Weights of a small mixture-of-experts language model, trained from scratch on English Wikipedia.
Experts: 160 experts in each of 10 layers, 32 GELU neurons an expert, a sigmoid router.
Training: a variant of SOAP for the experts, 747M tokens, 2850 steps.
Below are experts of layer 4 (counted from 0) of a mixture-of-experts language model. Rows are named router (the router's row for the expert) and show model dimensions 128-255. Each number is 128 + 24 x the weight over its row's rms, rounded and kept within 0 to 255.
After each expert's rows: a language model's description of what the expert responds to. This comes from a sample of Wikipedia text that the model never trained on.

# expert 45
router [126 135 111 102 159 121 174  42 182  83 128 136 104  92 117 153 130 124 125 121  90 104 132 111 105 126 125 102  97 116  94 157 139 156 123  70 138 156 124 154 106 183  98 168 135 127 136 139 124 115 131 138 173 121 140 147 148 124 139 130 122 138 122 150 119  96 156 130 139 144 125 135 157 147 105 119 113 159 140 136  78 151 134 103 122 120 112 157  88 135 116 130 126 138 160 107 110 117 111 153 153  75 119 116 170 135 131 140 150 101  96 122 161  94 101 114 128 152 128 116 126 124 141 108 183 120  88  99]
Description: Surname endings

# expert 44
router [111  98 135 157 121 120 149 104 135 141 127 133 120 139 139 180 107 157  90 136 131  91 133 101  98 132 136 144  84 132 131 162  96 141  93  75 124 104 153 115 142 129 125 182 166 129 123 103 128 113  91 174 157 122 128 123 132 137  70 140 136 132 123 132 158 106 146  94 114 103 140 140 148 103 110 126 113  76 138 129 141 146 124 113 146 130 113 134 133 102 107 197 107 143 147 137 110 112 134 126 154 122  91 154  98 115 141 122 126 121  90 143 128 101 122  84 106 146 142 114 112 106 125 175  94  97 125  82]
Description: Year endings, date ranges

# expert 12
router [ 87  80 137 148 163 137 192 129 135 116 115 116 123 115 188 138 115 125 122 136 159  95 148 116  98 123 109 144  96 152 125 146  82 167 102  82 108 138 150 101 179  78 139 128 125 168 130  96 114  71 124 145 140  85 110 158 123 139  84 123 122 173 131 150 120 141 155  89 166 125 148 147 121 157  92 131 111 137  89 146 152 115 136 162 161 125 115 141 145 116 129 146 112 121 125 132 102 117  96 127 112 102 113 136 119  83  89 144 110 121 112 143 139 106 100 118 116 147 104 105 145 117 136 151 141  83 140  85]
Description: Non-Latin bytes and numerals

# expert 49
router [121 112  93 161 146 137 119 123 144 118 128 101  91 117 160 144  86 127 107 145 137  85 129 156 141  98 151 106 133 157 109 131  83 125  99 170 127  81 124 115  83 155 149 149 137 149 138 124 131 136 142 168 127 115  65 111 141 120 131 126 127 177 133 107 115 119 148 145 166  84 126  85 136 133 106 158 155 147 121 150 128 154 157 187 128 154 138 122 146 114 161 144 114 100 134 135 148 127 158 127 112 123  63 123 150 144 105 136 128 129  77 122  75  80 159  64 102 123 158 102 172 141 117 116 136 120  75 135]
Description: Past participles and verbs

# expert 8
router [105 119 108 124 120 132 109  77 142 142  95 158 102  94 121 134 140 167 127 125 146 101 135 149 167 127 135 133 119 124 110 126 122 124 113 135 150 124 128 153 111 124 124 137 140 101 144 112 112  88 168 197 143 109 138  78 168  62 110 131  93 190 114  99 127 137 131 150 105 123 130 107 142 144 119 118 135 110 110 168 107 140  96 138 124 116 103 139 130 131 158 182 108 108 117 151 138  59 131 122 166 127 108 159 124 171 103 142 141 115 125 149  91 124 159  83 162 167  99 139 116 121 105 164 109 115 105 119]
Description: Locative prepositions

# expert 51
router [137 131 160 154  95 121 135 107 154 106 125 121 145 134 178 138 119 130 109 120 155 122 126 110 123 135 118 105 122 154 122 149  85 151 132 150 137 113 161 105 136 123  73 155 147 122 167 116 112 125 114 117 149 141 126 131 129 140 135  84  99 117 108 121 101 112 152 109 119 137 131 121 134 165  87 109 168 135 138 173 125 158 139 110 168 149  96  76 141 126 162 153 121 114 135 131 121 103 148 134 156  87  98 105 161 120 130 130 135 105  78 118 157 130 151 127 127 129  44 115 137 129 104 112 145  84 125 143]
Description: Sentence ends, clause joiners

# expert 41
router [132  88  46 101 149 140 122  88 174 138 130 139 112  86 130 123 184 112 157 127 113 131 137 107 118 134 103 124  97 134  96 134 134 146 131 163 105 139 139 131  93 148 131 110 127 106 110 107 112  75 107 139 164 173 129 136 155 109 129  81 141 158 121 110 153  62 129 129 144  89 130 119 121  87 103 100 108 160 138 121 112 129 118 177 124 119 123 132 107 117 177 132 109 143 121 138 100 150 100  95 137  99 127  77 162 120 135 175 126 121 113  68 130 138 120 141 118 148 100 139 146  98 147 138 135 139  66 135]
Description: Name-middle word pieces

# expert 11
router [ 85  99 119 181 137 158 138  78 150 114 147 105 123 158 170 121 133 123 135 129 116 107 135 129 150 124  67  73 104 138  53 157 132 183 110 120 103 122 133 117  98 143 142 129 154 142 219 144 103 160 135 129 142  86 128 136 108 142 115 124 122 144 104 154 181 111 142 109 154 140 110 125  85 109 114 131 111  98 127 164 143 119 160 106 147 122 108 125 142 149 117 116 131 150 156 144 115 143 115 119 113 136 111 138 122 115 117 143 114  90  98 149 139 110 146 115 167 145  87 129 139 136 155  93 144 114 116 111]
Description: Foreign-name word pieces

# expert 5
router [152 107 108 151 163 127 133  61 144 136  99 120 129 148 130 120 118 132 135 102 109 100 127 125  93 141 133 124  79 142 129 149 117 108  80 170 114 147 130 122 109 166 125 133 140 108 165 118 135 126  60 133 144 107  91 156 194 129 115 126  77 170 127 145 129  97 153 107 122 122 100 149 115 192  87 153 112 154 139 136  70 185 116 171 106 101 118 124  91  83 158 133  93 150 147 108 126 144 149 147 119 111 133 159 127 132  92 122 115 113 137 126 147  90 142 105 138 139 105 116 136 105  99 143  94 104 105 105]
Description: English word-ending pieces

# expert 34
router [123 113  97  96 148 109 175  80 128 129 146  97  97 122 112 131 157 117 125  82 108 114 113 112  88 121 148 145 112 122 126 142  70 158  99 128 133 115 125 140 105 109 130 136 159 142 120 107 118 118 163 153 161 114 130 133 116 164 146  87 122 134 115 134  97  44 173 122 169 170 119 125 110 137 111 135 155 149 103 136 112 152 171 151 115 127 115 109 111 147 181  99 127 101 145 134  63 122  97 139 159 123 133 129 165 120 119 141 111 117 102 153 135 105 130 132 126 128 132 108 160 109 156 145 111 124 171  80]
Description: Name endings